Weights of a small mixture-of-experts language model, trained from scratch on English Wikipedia.
Experts: 48 experts in each of 10 layers, 64 SwiGLU neurons an expert.
Training: a variant of Muon for the experts, 9432 steps.
Below are experts of layer 9 (counted from 0) of a mixture-of-experts language model. Rows are named router (the router's row for the expert), gate (a neuron's input weights, with its number), up (a neuron's input weights, with its number), down (a neuron's output weights, with its number) and show model dimensions 0-255. Each number is 128 + 24 x the weight over its row's rms, rounded and kept within 0 to 255.
Before each expert's rows: a language model's description of what the expert responds to. This comes from a sample of Wikipedia text that the model never trained on.

# expert 39
It responds to: Newline tokens ending table rows, list items and paragraphs before headings, especially after "|" in wiki tables.
router [131 121 104 120 132  55 132 119 165 113  81 136 149 146 130 145 131 102 159 101 147  99 152 135 142 150 130 103 161 166 112  98 103 146  87 102 136 125 128 162 138 194 149 118  75 170  48 119 121 103 100  99 152 120 156 125 113 144 171 127 118 154 153 126  99 135 153 118 117 131 105 128 142 135 117  69 149 143 157 140 142 141 150 141 105 119 109 104 156  95 116  88 135 103 154 114 143  71 146 137 115 130 144  87 141 100 151 140 128 126  94 169 154 129 147 169 130 144 156  89 146  88 178 131 128 139 156 108 161 158 138  98  99 149 119  98 144 143 122 146 126 156 114 157 141 109 124 158 117 138  94 146 150 130 129 121 144 127 157  98 170 101  66 104  99 132 136 132 142 120 143 128 151  70 105 119 122 111 106 144 126 132 131 131 120 134 184 141 152  91 156 104 101  96 115 108 162 132 121 115  90 133 110 162 129 135 147 116 120 111 115 132 126 141 144 124 108 113 105 136 121 125 122 131 122 118 117 144 126 116 161 126 147 139 178 147 133 122 136 131 143  96 122 151 100 167 186 156  76 124 136 139  88 134 118 125]
gate0 [133 169 122 115 146 111 154 120 169 145 153 180 116 106 151 105 119 120 129  83 104 151 157 124 101 139 123 114 113 139 104 161 143  75 114 193 116 147  94 138 104 125 117 110 121 177 129 132 160 129 105 124 149 113 165 123 139 137 132 106 141 107  93 147 146 132 133 102 118 139 136 103 177 158 124 123 162 118 122 153 133 146  88  69 137 137 167 128 100 147 115 109 124 114 145 133 102 119 106 124 128 133 143 138 161  88  90 134 113 101 116 158 165 145 106 106 112  95 121 128 161 124 103 122 142 122 162  99 125  79 136 113 121  79 131 140 127 134 150 167 157 142 101 105 131 140 114 138 102 138 102 149 112 135 129 116 125 134 155 102 193 115 119 135 115 133 117 175 140 126 125 128 119 129 101 145 106 112 107 142 121 125 148 173 117 129 144 160 127 173 123 145 186 119 135 105  72 138 135 160 114 130  93 113 132 163  93 171 144 128 150 110  66 100 101 153 141 136  98 121 132 125  71 129 163 128 130  98 162 106 187  81 126 136 119 146 150 110 117 141 123 107 145 120  70 122 152 124 102 159 152 137  63 132 116 136]
up0 [137 120 102 161 104 161  97 127 115 146 128  83 140 143 130 121 161 139 117 153 121 141  67 149 134 107 145 112 126 126 148 131 105 148  88  65 145 151 116  96 126 131 144 140 163  84 148 100  95 141 126 160 113 111 121 115 110 140 104 126  99 122 129 119 117 132 140 139 136 144 122 179 110 132 157 151 103 127 138  99  85 145 132 166 143 139  94 133 155 112 162 162  84 123 103 141 148 174 164  94 101 121 102 139 126 141 147  93 109  97 135 126 132  93 103 131 102 129 132 131  95 127 110 118  71 137 102 135 161 129 128 139 148 135 148 110 111 128 136 124  91 136 168 138 155 104 159  90 191 113 178 135 131 125  79 124 136 118 118 125 126 126 152 108 137 130 145 101 109 146 143  86 129 126 136 121 147 136 134  90 132 114 128  95  82 122 119  97 108 113 143 110  97 140 150 134 117  98 104 123 119 148 124 129  84  87 150  90 139 131  90  89 199 146 168 113  98 157 176 136 108 130 146  84 100 115 125 159 102 178 109 184  97 146 132  91  96 110 142 104 147 145 121 129 150 134  87 127 165 142 111 108 135 143 160 102]
down0 [158 148 111 112 159 168 134 140 132 144 116 175 114 165 131 183 141 122 157 136 111 133 109 137  77  62 142 119 101  84 122 153 129 114 110 131 157 112 117 119 123 131 116 145 119  97 140  83 149 175 127 123  91 125 151 119 115 126 112 128  91 100 131 102 129 121 125 122 106 103 124 145 124  95 152 115 136 153 111 110 108 115  97 116 143 102 140 130 121 180 151 121  90 186 143 157 120 117  89 156 102 132 114 118  99 137 148 118 153  88 123  90 128 130 129 117 169 126  88 109 116 113 155 145 184 119 140 192 141 148 126 116  82 126 124 127 175 128 157 105 119  83 121 106 142 183 146 109 127 132 109 106 130 139 131 138 160 124 143 100 112 144 114 134 118  85 171 122 142 129 108 124 161 116 128 181 128 136  99 138  82  74  85 159 110 102 138 159 125 176 139 124 125 135 181 160 132 131 127 129 103 145 124 174 149 136 103 126 148 110 110 136 150 144 129  95 118 110 122 104  82  82 121 114 191 120 100 116 160 131 128 116 101 138 104 157 109 119 123 164 137 150 137 107 131 149 109 103 154 121  90 150  91 134 131 141]

# expert 4
It responds to: Pipe separators between table cells, especially after numbers or names in sports, election and award tables; also colons after list years.
router [117 167  96 136 175 101 143 110 152 124  75 137  95 134 157 166 163  93 113 110 164 132 151 126 150 135 145  80  99 166 100 112 153  89 113 145 155 119 108 125 115 109 154  95 164 181 154 156 120  87 132 187 122 132 104 134  82 157 131 160 151 145  97 122 113  91 131 147 155 105 165 162 109 148 141 171 124 112 190 111  95 152 133 114 141 124 104 104 127 154 175 134 115 111 130 120 153 133 116 115 127 130 124 128 126 100 131  95 135 145 139 107 161 106 129 159 149  78 133  83  82 163  99 135 124 115 111 139 151  93 118 115 171 138 118 146 127  95 163 143 106 137 120  76 139 134 197  65 108 114 109 157  90  94 141 124 130 149 126 112  81 111  93 106 141 137 129 100 136 144 107 118 114 124  95 101 133 144  80 189 127 100 139  85 138 131 128 150 140 136 134 123 104 164  97 131  92 103 108 125  89 124 146 116  84 146 121 133 122 121 108 110 151 125 116 138 102 123 125 102  99 119 121 112 149 127 117 111 113 107 152 113 142 120 139 116 108 139 125 148 145 123 128 145 102 136 106 118 108 122 138 125 142 110 125  91]
gate0 [ 68 134 142  83 137  88 146 119 153 116 153 152 118 115 124 116 137 125 134 111  94 126 103 182  99 181 156 134  77 130 155 120 148 142 108 105 135 145 105 140 138 102 136 141  92 111 132 125 129 147  78 171 160 110 138 127 122 171 115 152 146 187  87 145  88 181 157 132 125 122 150 151 137 142 137 141 125 139 128 132 128 106  95 125  89 145 146 113 159  95 148 118 151 179 159 110 164  94  91 140 172 130 108 160 127 132 113 122 106 109 134 124 120 144  75  86 157 113 131 121 123 144 130  93 103 157 124 125 108  88  77 140 113 160 101 110 164 139  97 137 117 125  88  95 117  85 111 151 142 188 182 149 150 163 119 100 137 110 132 136 111 169 144 155 159 124 129 105 153 154 109 130 118 133 114 125 148 125 128 135 118 143  73 117  68 157 121 174 155 119 157 122 138 125 149 120  99 142 100 130 113 123 136 120 121 142 140 129 112 160 138 134 126 154 115 121 150 147 157 135 165 145 127 156 126 101 135 166 150 155 165 118 105 170 121 156 135 104  91 136 104 118 125 122 106 138  95 137 141 148 164 136 142 125 117 149]
up0 [139 143 131 138 170 128 100 143 173 139 114 121 104 103 100  74 173 145  91 108 131 144  86 118 118 120 135 168  97 135  90 181 159 115 128 170 142 141 137 113  64 128 120 122 175  98 159 111 123 111 137 160 129 142 103 119 168 133  74  64 128 139 128 126 150 122 143  97 122 150 108  98 145 113 141 120 118 158 108 114 132 119  95 111  92 116 168 107  84 113 164 128 129 105 120 140 149 160 103 159 127 148  94 108 135 115 151 126 138 139 121 111 100 140 123 114 176  68 136 135 112  91 150 124 141 154  63  94 108 140 127 126 163 117 154 167 140 146 133 131 115 141 137 133 144 120 138 136 140 131 136 165 164 133 176 152 156 153 136  99 128 170 110 115  77 141 125 111 112 139 140 173 113 164 124 122 133 148 111 111 156 105 171 147 154 115 120 113 118 102 120 147 133 114 141 122 131 144 149 137 147 137 112 123 137 153 119  84  67 124 142 141 130 143 124 116  99  96  96 149 112 145 110 123 117 113 128 125 129 130 112 116 182 147 108 123 135 131  97 142 103 171 140  84 106 182  91 123 155 134 175 149 129 144 146 156]
down0 [ 87 120 120 120 129 107 172 125 151 153  98 106 132 170 146  96 124 139 114 143 123 164  97 171 140 136 132 131  91 112  79 115 146 124 160 142 125 127 116 136  90 147 102 139 129 105 117 171 121 122 142 113 120 122  92 116 112 126 103 110 161 166 108 146 151 154 150  92 117  69 115  79 128 128 104 144  96 160 119 122 125 110 143 119 127 142 154  77 107 146 112  84 164 137 121 182 150 130 133 120 115 147 142  94 129 103 148 168 144 149 131  98 179 114  87 121 108  75 143 103 134 153 147 112 150 125 141 132  79 121 146 147 160  94 105 156 145 103 124 107 168 132 122 135  94 158  97 132 138 107 152 145 131 174 141 140 123  86 123 116 112 169 159  99 129 140  94 125 141 151 139 141 128 123 118 124 160 123 179 114  97 124 153  96 135 117 103 118 159 123 124 128 112  68 169 132 102 145  96 139 165 116 136 152 146 158 133 145 149 153 164  66 120  88 147 121 114 144 124 111 165 129 143 121  67 153 115 173 140 143  69  90 116 118 109 116 165 111 110 105 120 120 144 155 125 137 130 147 112 121 110 147 137 133 150 157]

# expert 33
It responds to: Past-tense and participle endings and verbs such as ed, ated, used, known, released, often after was/were and before by.
router [137 127 157 135 136 160 117 130 113 122 107 120 113 170 101 120 116 120 162  86 140 157  99 154 126 135 133 115 135 116 112 141 137 109  99 151 148 153 143 108 113 169  98 167  67 171 106 137  98 182 156 135 138 117 112 106 128 140 133 120  79 139  98 148 148  86 147  84 129 133 167 128 152 161 108  96 113 162  90 103 141 145  91 105 122 129 117  98 130 130 133 141 101 179 132 136 133 155  97 168 152  86 142  76 121 151 138 143 159  98 118  68 132 148 151 122 138  93 146 125 127 115 175 147 126 112  97 120 116 107 107 159 116 142 141 119 102 113 156 111 124 106 173 137 125 124 159  80 113 150  79 149 107 119 100 138 122 133 113  84  99 102 131 165 153 157 143 180 166  87 158 138 113 137 104 148 134 132 166 143 135 122 112 131 133 154 105 115 129 117 117 168 120 140 148 149 117 136 132 139 142 124  96 142 122 135 198 125 104 124 125 138 146 116 156 130 113 146 164 155 158 168  83 113  81  84 114 136  97 137 134 144 131 129 130 172 138  96 128 158 155 113 112  92 154 103  91 111 147 106 149 129 110 102 139 120]
gate0 [116 100 140 146  99 134 118 138 152 103 109 127 125 136 106  85 128 159 126 174 116 103  97 131 152 126 126 156  68 173 133 102 130 117 112 202 122 105 134 183 116 141 144 144 136 103 124 152 132 141 146 104 131 156 156 130 130 144 128 112 136 111 154 120 141 135 111  69 159 154 119 143 165 154 134  87 137 134 116 123  85 130 174 161 135 126 134 133 145  96 151 137 132 159 102 107 128  70 141 127 132 105 186 127 156 162  92 112  76 156 128 126 126 147 127 105  86 136 171 131 152 126 133  73 109 119  91 113 168 120 104 152 104 119 147 104 147 131 115  76 117 129 149 158 110 121 108 140 146 115 111 128 129 136 111 146 113 104 113 119 153 125 151 143  98 120  90  86 135 159 129  93 148 156 141 145 169 106 146  97 114 119 135 121 166 112  81 138  94  87 123 159 134 109 129 127 122 147 119 133 145 141 151 129 141 115 136  80 146 122 133 146 142  95 100 187 145 134 155 138 173 102 142 143 166 141 122 111 124 111 126 126 174 153 107 139 126 126 170 100  71 111 138 115 155 114 116 113 129  70 152 157 115 109 157 105]
up0 [139 176 105 111 134 131 161 151 147 144 131 131  99 140 178 100 129  90 136  93 173 133  92 147 114 147 142 142 159 101 145 125 149 142 124 110 112 116 117 147 158 109 135 102 145 139 143 169 180 103 108 110 101 138  91 142 117 132 106 109 134 126 143 119 116  97 129 120 142  99 171 157 151 132 123 127 131  97 122 122 142 134 129 107 152 150 143 120 151 144 141 128 120  82 117 154 137 182 123 120 167 139 136 124 127 123 153 150 109 119 128 102  95 111 133 124  54  97 155 108 133 138 124 118 119 134 121 115 110 206 116 132 166  75 100  68  92 155 136 115 145 125 133 152 157 125 120 131 140  99 140 126 131 151 106 172 142 166 111 104 113 100 123 129 206  90 166 139 116 120 150 146 186 117 128 131  99 121 167 158 118 159 146 125 153 137 191 158  96 131 180 115 129 156 117 128 151 178  97  95 139 118 129 102 154 116 107 114 118 135 118 157 134 151 130 139  79  90 162 124  81 121 141 108 156  93 111 121 132 139 118 104 115 136 151 109 143 132 135 117 170 115 116 156 133 150 138 132 102 160 108 124 123 147 108  96]
down0 [140 131 124 117 144 143 128 193 152 135 115 125 118 114 147 119 150 156 138 150 160 156 116 161 141  97 172 142 135 159 122 167 132 136 129 140 116 166 123 119 108 100 141  97 154 126  47 153 137 119 108 115 161 148 133 114 149 160 104 150 121 123 145 133 121 107 152 131  75 104 119 141 136 118 136  97 111 153 100 109 136 128 115 133  99 168 169 135 134 161 123 132 142 141 134 120 124  99 138 105 126 111 101 142 152 156 127 144 125 153  93 108 156 115 114 163 136 104 105 159 132 123  85 120 121 143  81 148 130 122 130 156 123 103 129  98 138 167 101  87 136 114 180  90 100 112 148  93 150 124  90 142 138 130 116 172 102 125 155 128 192 166 143 100 115 105 134  94 134 185 117 140 122  89 121 151  60 132 108  96  92 132 108  90  96 123 153 134 121 135 120 101 150 162 149  76  95 150 114 208 101 105 120  98 134 111 133 139 123 142 139 147 120 131 138 137 119 101 145 124 144  82  88 118 141 184 148 105 129  96 158 114 104 128 134 123 159 133 137 112 154 133 174 150 143 116 128 140 178 131 162 138 142 121 124 125]

# expert 11
It responds to: Noun-forming suffixes such as -ation, -ion, -ment, plus sports nouns like League, season, team, Award, often before "of".
router [129 126 170  79 116 145 156 125 143 113 135 106 160 117  86 137 124 118 107 152 146 115 134 115 113  99 133 123 136 137  86 111 104 119 127 125 133 137 126 102 161 113  95 142 144 104 125 144 124 140  75 153 153 156 109  84 120 125 167 114 105 127 100 137 123 141 124 135 128 104 164  75 142 157 133 129 129  97 103 143 140 145 134 106 141 162 158 121 192 100 115 128 149  99 138 107 144  91 116 156 146 137 155 149 157 173  94 113  89 148 100  84 105 122 116 120 156 123 148 144 111 137 155 135 159 137 170 112 173 111  99  97 132 121  86 137 152 126 131 154 139 120  86 125 164 112 105 159 161 137 128 108 102 108  99 144 111 133 134 113 135 142 147 152 143  98 129  94 120 139 127 122 203 149 150 188 148 104 136 121 112 122  93 119 108 154 107 124 139 127 129 142  75 129  81 139 134 102 100 122 132 115 156 161 130 135 115 131  80 116 144 162  95  93 127 181 141 141  69 159 144 110 118 161 113 123 133  81 170  78 132 138  84 153 124 173 103 127 130 118 126  69 107 118  93  98 130 123 140 115 108 109 131 135 103 123]
gate0 [107 127 127  81 153  81 115 144  90 141 140  99  56 150 114  95 133 164  90 147  86 163 108 133  95 119 164 112 128  84 101 115 159 142 123 156  90 134 150 128 134 179 126 122 154  97 127 126 168 118 154 162 137 131 112 104  83 101 172 164 111 153 109 146 120 139 119 130 159 136 167 101 145 138 111 114 104 103 123 140 116 134 151 139 125 121 116 154 141 147 106 161 142 116 105 149 177 181 145  97 117 178 136 156 157 146 144 161  88  93  98 122 150 112 129 181 144 115  85  88 110 142 142 140 132 139 129 146  91 106 164 120 103 141 110 151 119 155 117 134  97 119 158 143 118 133 110 124 127 149 134 159 131  97 136 159 128  93  88 103  88 120 114 114 141 122  89 181 172 156 123 166 142 167 122 119 121 165 120 132 114 137 120 147 112  90 119 134 128 147  98 102 128 125  72 100 139 139 139 128 163 141 120  76 105 138 137 147 149 113 166 111 133 141 116 123 129 156 155 132 112 101  71  85 104 130 122 117 141 112 163 118 162 169 129 120 125 102 123 145 139 139 134 135 128 123 137 115  95 126 110 108 117 104 150 132]
up0 [122 124 134 124 177 108 150 113 125 146 154 152 161  98 104  98 129 146 121 132 135 132 168 125 149 138 130 172 109 146 124 128 128 115 143 126 108 112 136 107  74 121 175 148 130 150 108 171 135 146 111 119 127 164 111 138 164 171 184 152 132 155 142 103 177 136  86 126 112 132 159  94 100 155 136 126 112 160 153 123 169  82 100 120  93  88 140 175 131 112  99 115  95 127 141 103 133 131 162 112 105 124 147 119 131 104 122 118 139 178 159 142 127  90 100 131 123 122 147 124 143 107 107 160 104 117 119 118 141 129 131 156 101 123  76 144 158 127 138 118 116  97  47 161 122 116 144 102 168 126 152 132 154 142 106 116 139 106 104 143 114 120 144 139 130 107 155 168 128  86 153  80 107 100 109 116 117 159 107 143 127 124 133 120 101 122 129 154 111  79  99 173 155 158  96 112 128 125 124 165 106 136 100 125 138  99 105 156 188 106 123 124 108 115 118 141 101 113 150 132 136 115 147 139  94 126 132 104 123  58 126 116 150  99 186 120 149  71 128 136 137 108 122 118 119 136 114 104 147 134 150 117 161  98  83  96]
down0 [143 130 101 124  91 151 102 165 130 128 112 136 110 151 152 154 145 119 187  90 153 109 168 111 111 125 142 165 123 112 100 127 155  83 101  63 113 109 167 143 131 106 112 135 146 165 123 132 135 125 101  67 148 144 124 132 104  93 138 140 148 140 117  81 122 110 101 149 158 107  77 140 129 130 133 123 158 164 118 122 140 140 149  95 119 107 148 162 100  93 138 111 134 129 139 137 134 106 113 145  92 131 128  99 113 111  93 132 148 184  86 139 140 127 110 201 112 154  67 102 141 117 135 128 129 126 179  88 103 115 177 124 119 103 120 123 160 175 100 123 116 111 102 109 109 120 148 123 134 101  98  70  85  97 129 113 141 131  48 111 140 122 171 115  98 154 129 111 138 127 114  91 145 136 131 163 137 126 143 128 148  76 125 144  92 134  93 118 131 127 139  98 135 133 139 107 107 121 119 109 149 118 154 115 129 102  99 129 160 153 103 121 137  99 114 130 146 121 156 140 146 119 152 127 166 137  99 113 140  91 124 164 130 106 132 119 133 141 118 130 143 163  99 131 114 144 100 169 115 156 161 159 132 127 152 108]

# expert 26
It responds to: Adjective-forming endings and nationality words, such as -ical, -ian, -ing, -ism, American, British, German, political.
router [116 115 132 114 115 151 119 106 161 144 122 103  92 158 102 142 133 140 128 113 139 125 137 127 126 118 122 135 156 157 113  71  95 107 131 124 141 135 124 103 111 111 106  89 153 126 138 106 172 136 113 113 161 154 113 108 107 162 165  83 140 146 159 121 149 130 133 118 144 167 130  82 173 158 117  84 120  93 100 120  90 166 113 167 148 145 154  93 162 126 115 158 131 129 122  96 111 151 151 117  99 124 147 153 139 107 122 135 135 108 159 130 133 131 105 116 175  63 116  87 114 124 119 105 138 103 128 110 133 147  91 116 123 167 113 150 105  83 155 131 136  85 147 101 110  93 155 165 131 119 126 111 134  97 107 117 153 104 117  99 152 133 109 156 136 149 123 144 167 173 133 128 115 133 107 160 111 152 155 180  86 111 104 115 123 100 102 141 128 129 135 113 119 142 147 134 126 173  93 120 150  92 124 144 133 112 139 138 145 111 146 105 142 112 104 118 138 136  84  98  72 127 111 151 118 119 156 121 156  99  95  85 147 128  89 156  99 113 124 176 113 181  76 124 120 143 174  84 151 131 115 160 141 106 134 193]
gate0 [129 127 120 153 118 126 158 118 127 124 113 128 145 198  75 109 133 122 112 125 111  97 152 136 110 112 128 150 127 153 126 167  98 163  95 148  99 101 128 158 126 116 122 174 139 126 150 166 113 131 131 128 122 149 142 108 141 106  97 129 117 109 108 131 145 110  78 142 124 145 147 117 151 113 138 113 190 140 103 124 123 114 130 153 142 169 136 136  96 121 131 141 125 144 146  85  83 127  96 164 127 106 127 136 126 131 105 150 166 108 164 119 134 162 111 108  99  77 137 153 111 135 137 117 115 147 156 111 169 107 160 115 154 172 119 136  85 123 121 123 110 135 104 115 117 133 118 108 107 145 142 183 108 126 129  68 134 119  82 118 162 158 108 161 139 142 115 121  97 120 160 110  86  86 125 104 116 116 110 127 148 168 141 143 141 127 108 161 165 112 145 153 112 137 167  99 123 123 150 156  71 145 100  61 148  92 123 146 141 146 130 151 136 130 144 150 158 125 124 151  98 121 113 153 184 173 106 142 127 174  99 118 139 174 130 136 104 107  80 142 196 157 130 133 105 145 129 155 103  99 156 128 162 150 139 121]
up0 [136 126 126 124 164 116 170 104 145 119 124 107 136 147 125 141 112 129 121 145 116 129 179 144 112 129 126 125 139 150 149 136  92 157 115 143  88 136 110 100 139 136 108 126 133 102 162  98 153 149 131 173 147 126 109 138 133 136 179 130  55 157  91 104 118  62 102 104 138  95 110 138 148 125 153 154 165 123 152 113  91 157  89 153 123 122 179 121 162 132 135 161 178 123 115 129 148  98 165 139 138 119 135 156 122 117 106  92 117 129 126 139  88 124 162 133 162 135 135 112 135 113 110 115 135 180 131 125 167 126 143 127 120 122 158 142 181 111 117 131 132 139 112 149 134 121 134 138 152 124 164 125 103 145 100  51 169 122 143 133 159 125 110 145 138 109  94 135  72 136 131 121 137 129 141 120 137 109  83 141 124 119  67 142 135 149 127 143 159  91 153 169 104 117 135 126 161 131 125 141 141 146 124 126 108 134 160 122 137 124 103 178  80 152 131 125 137 103 122  71 132 151 133 103 198 132 130 121 117  98 156 122 109 130 134 133 121 140 138 121 172 140 158 112  79 172  73 110 114  98 128  97 120 174 112 151]
down0 [113 102 128 119 111 136 137  73 176 144 120 127 122 114 109 159 141 154 133  90 119 134 125 117 127 111 100 101 162 157 144 144 132 138 123 133 104 116 140 117 139 171 113  82  95 144 109 149  99 115 121 135  96 115 143 152 133 155 140 163 137 134 131  98  89 157 103 195 144 142 123 123 122 117 123  90 154 108 120 129  89 161 153 116 149 114 134 130 147 143 143 103  69 131 141 138  78 132 132 150 119 170 125 108 146  93  99 132 132  76 115  96 117 108 127 125  84 118 139 104 135 137 126  84 120 112 107 124 156 161 148 139 153 143 113 164 171 116 141 133 100 113 190 130 105 147 158 115 165  73 126 116 114 120 152  76  99  88 150 115 136  97 110 143 152  82 122 127 152 115 112 174 114 122 146 132 108 162 135 152 119 135 165 102 122 172 146 108 146 103 134 134 155 120 101 111 112 150 135 129 114  90 132 167 147 166  79 107 113 141 125 129 119 103 141 159 121 133 126  83 174  72 161 127 132 103 126 161 136 138 103 135 100 164  89 115 121  97 140 201 124 129 171 148 142  87 134 131 138 120 111 103 143 122 133 115]

# expert 9
It responds to: Pipe separators and semicolons between cells in tables and lists of numbers, especially at row ends, plus table dividers and ISBN.
router [108 109 172 123  99  88 130 102 163 153 165 153 134 134 112  77 130 133 121  91  99 129 139 109 151 129 107 172  93 163 131 145  98 168  82 129 142 138 132  89 161 124 104  91  96 112 140  98 121 168 131 135 127 157 120 139 149  85 134 136 111  76 127 157 120 128 106 132 112 131 116 141 123 131 155 102 112 140 144 152 134 150 136 134 143 119 142 110 103 165 148  94 121 110 146 139 150 111 113 140  92 189 142 109 120 147  81 125 140 124 171 144 129 128 102 155 154 169 143 166 111 158 158 129  50 111 104 175 129 123 117 134 131 100 113 118 172 154 121 101 104 102 145 148 172 146 126 162 129 139 117 133 113 142 115 139  98 152  76 114 108 123 156 121 128 115  69 117 120 114 116 154 181  89 140 112 150 122 181 122 134 130  81 143 111 116 155 109 155 167 120 142 141 102 108 117 104 178 130 142 103 128 147 153 132  95  98 125 165  99 121 168 163 119 155  85 134 110 144 134 160 146 121 139 161 158 133 145 111 104 134 167 118 155 149 120 121 153 139 128 109 153 148 161  94 105 111 115 135 131 154 106 127 151 141 138]
gate0 [ 68 167  89 187 128  96 135 109 125 121  87 106  93 120 128 101 120 171 123 142 121 115 135 147 125 141 148 127 133 132 119 145 116 139 118 122 159 135  95 102 114 111 105 117 149 165 134 104 150 167  69 135 132 127 135 157 130 113 112 157 128 153 172 124  94 118 128  92 146 109 101 106 137 141 154 104 126 102 136 106  95 137 119 114 146 146 158 100 131 139 134 151 143 124 120 113 116  80 153 120 131 136  88 121 122 138 134 157  82 161 174 133  96 144 120 146 182 148 110 142 108 120 107 106 110  97 111 111 130 131  96 111 155 131 112 164 161 139 118 160 117 139 125 121 143 120 147 151  78 114 144 132 110 148 114 142 115 143 109  89 114 148 160 131  93 134 117  87 174 111 181 162 123 137 117  92 140 110 116 129  70 182 104 112 112 158 159 118 104 151  92 160 124 168 146 120 107 127 176 179 158 174 127 128 134 116 133  84  97 147 111 126 117 146 136 174 129 102 114 106 148 110 109 117 183 141 134 128 105 152 143 113 147 135 130 134 125 185  61 123 134 160 124 113 113 123 115 155 102 142 163 103 146 130 147 155]
up0 [ 78 198 152 130 121 103 113 103 135  90  87 122 129 121 133  98 135 174 144 120 172 129 111 142 145 139  86 140 137 135 138 180 114 119  85 164 120  99  95  81  96  93 142  98 129 133  90 131 163 137 129 103 121 124 155 156 123 140 135 133 133 122 137 168 187 150 152  93 127 108 111 130 121 132 119 130 119 161 191 167 135  95 131 100 148 117 132 126 114 140 112 123 116 124 100 112 153 135 150 117 109 143 147 131 156 140 166 156 121 120 153 115 132 141 148  73 130 183 128 125 115 148  96  75 158 112 127 122  94 110  97 116 121  73 104 124 135 131 109 104 172 129 104  99 185  91 135 111 126 128 153 136 108 104 161 140 122 127 161  80 128 101 101  66 113 132 123 128 121 152  96 126 132 129 145 135 166 101 122 126  75 150 109 132 152 154 152 101  67 120 131 123  87 151 148 152 128 120 131 140 138 172 148 144 115 109 141 127 144 133 150 125 154 114 160 121 154 136 192 137 161 143 100 105 123 108 123 134  96 123 154 145 136  97 108 101 121 110 124 114 132 117 137 155 142  81 107 114 120 135 128  98 118 143 127 123]
down0 [ 81 105 126  87  98 107 145 136  94 146 115 142 132 103 129  82 115 114 119 145 126 156 118 106 137 129  87 157 161 158 116 125 132 132  73 112 149 134 120 110  97 123  91 143 138 140 141 144 191 115  92 109 132 134 137 109 120 140  72  96 162 124 136 135 123 106  87 155 116 147 135 144 121 123  93 120 139 146 146 152 151 153 154 154 162 123 102 175  91 148  90 130  92 146 155 116 130 107 146 107 114 105 162 128 117 152 138 164 142  85 163  81 117 111 104 100 155 169 154  85 102 109 120 185 143 122  73 130 117 151 121 128 135 141 165 169 116 120 121 130 116 101 118 127 115  87 152 113 137 128 116 120 162 142 139 207 137 132 128 130 127 127 122 135 146 134 134 128 104 101 133  98 159 133 107  74 132 160 126 100 155 109  90 136 107 125 136 147  80 164 115 132 143 155  96  93 118 125 130 156 137  78 157 103 153 113 120 125 139 106  86 163 144 132 118  89  79 155 113 117 110 179  87 149 148 116 133 152 124 110 131 118 150 101 109 135 137 128 129 132 152 102 135 144 110 116 171 122 127 122  93 152 163 120 136 163]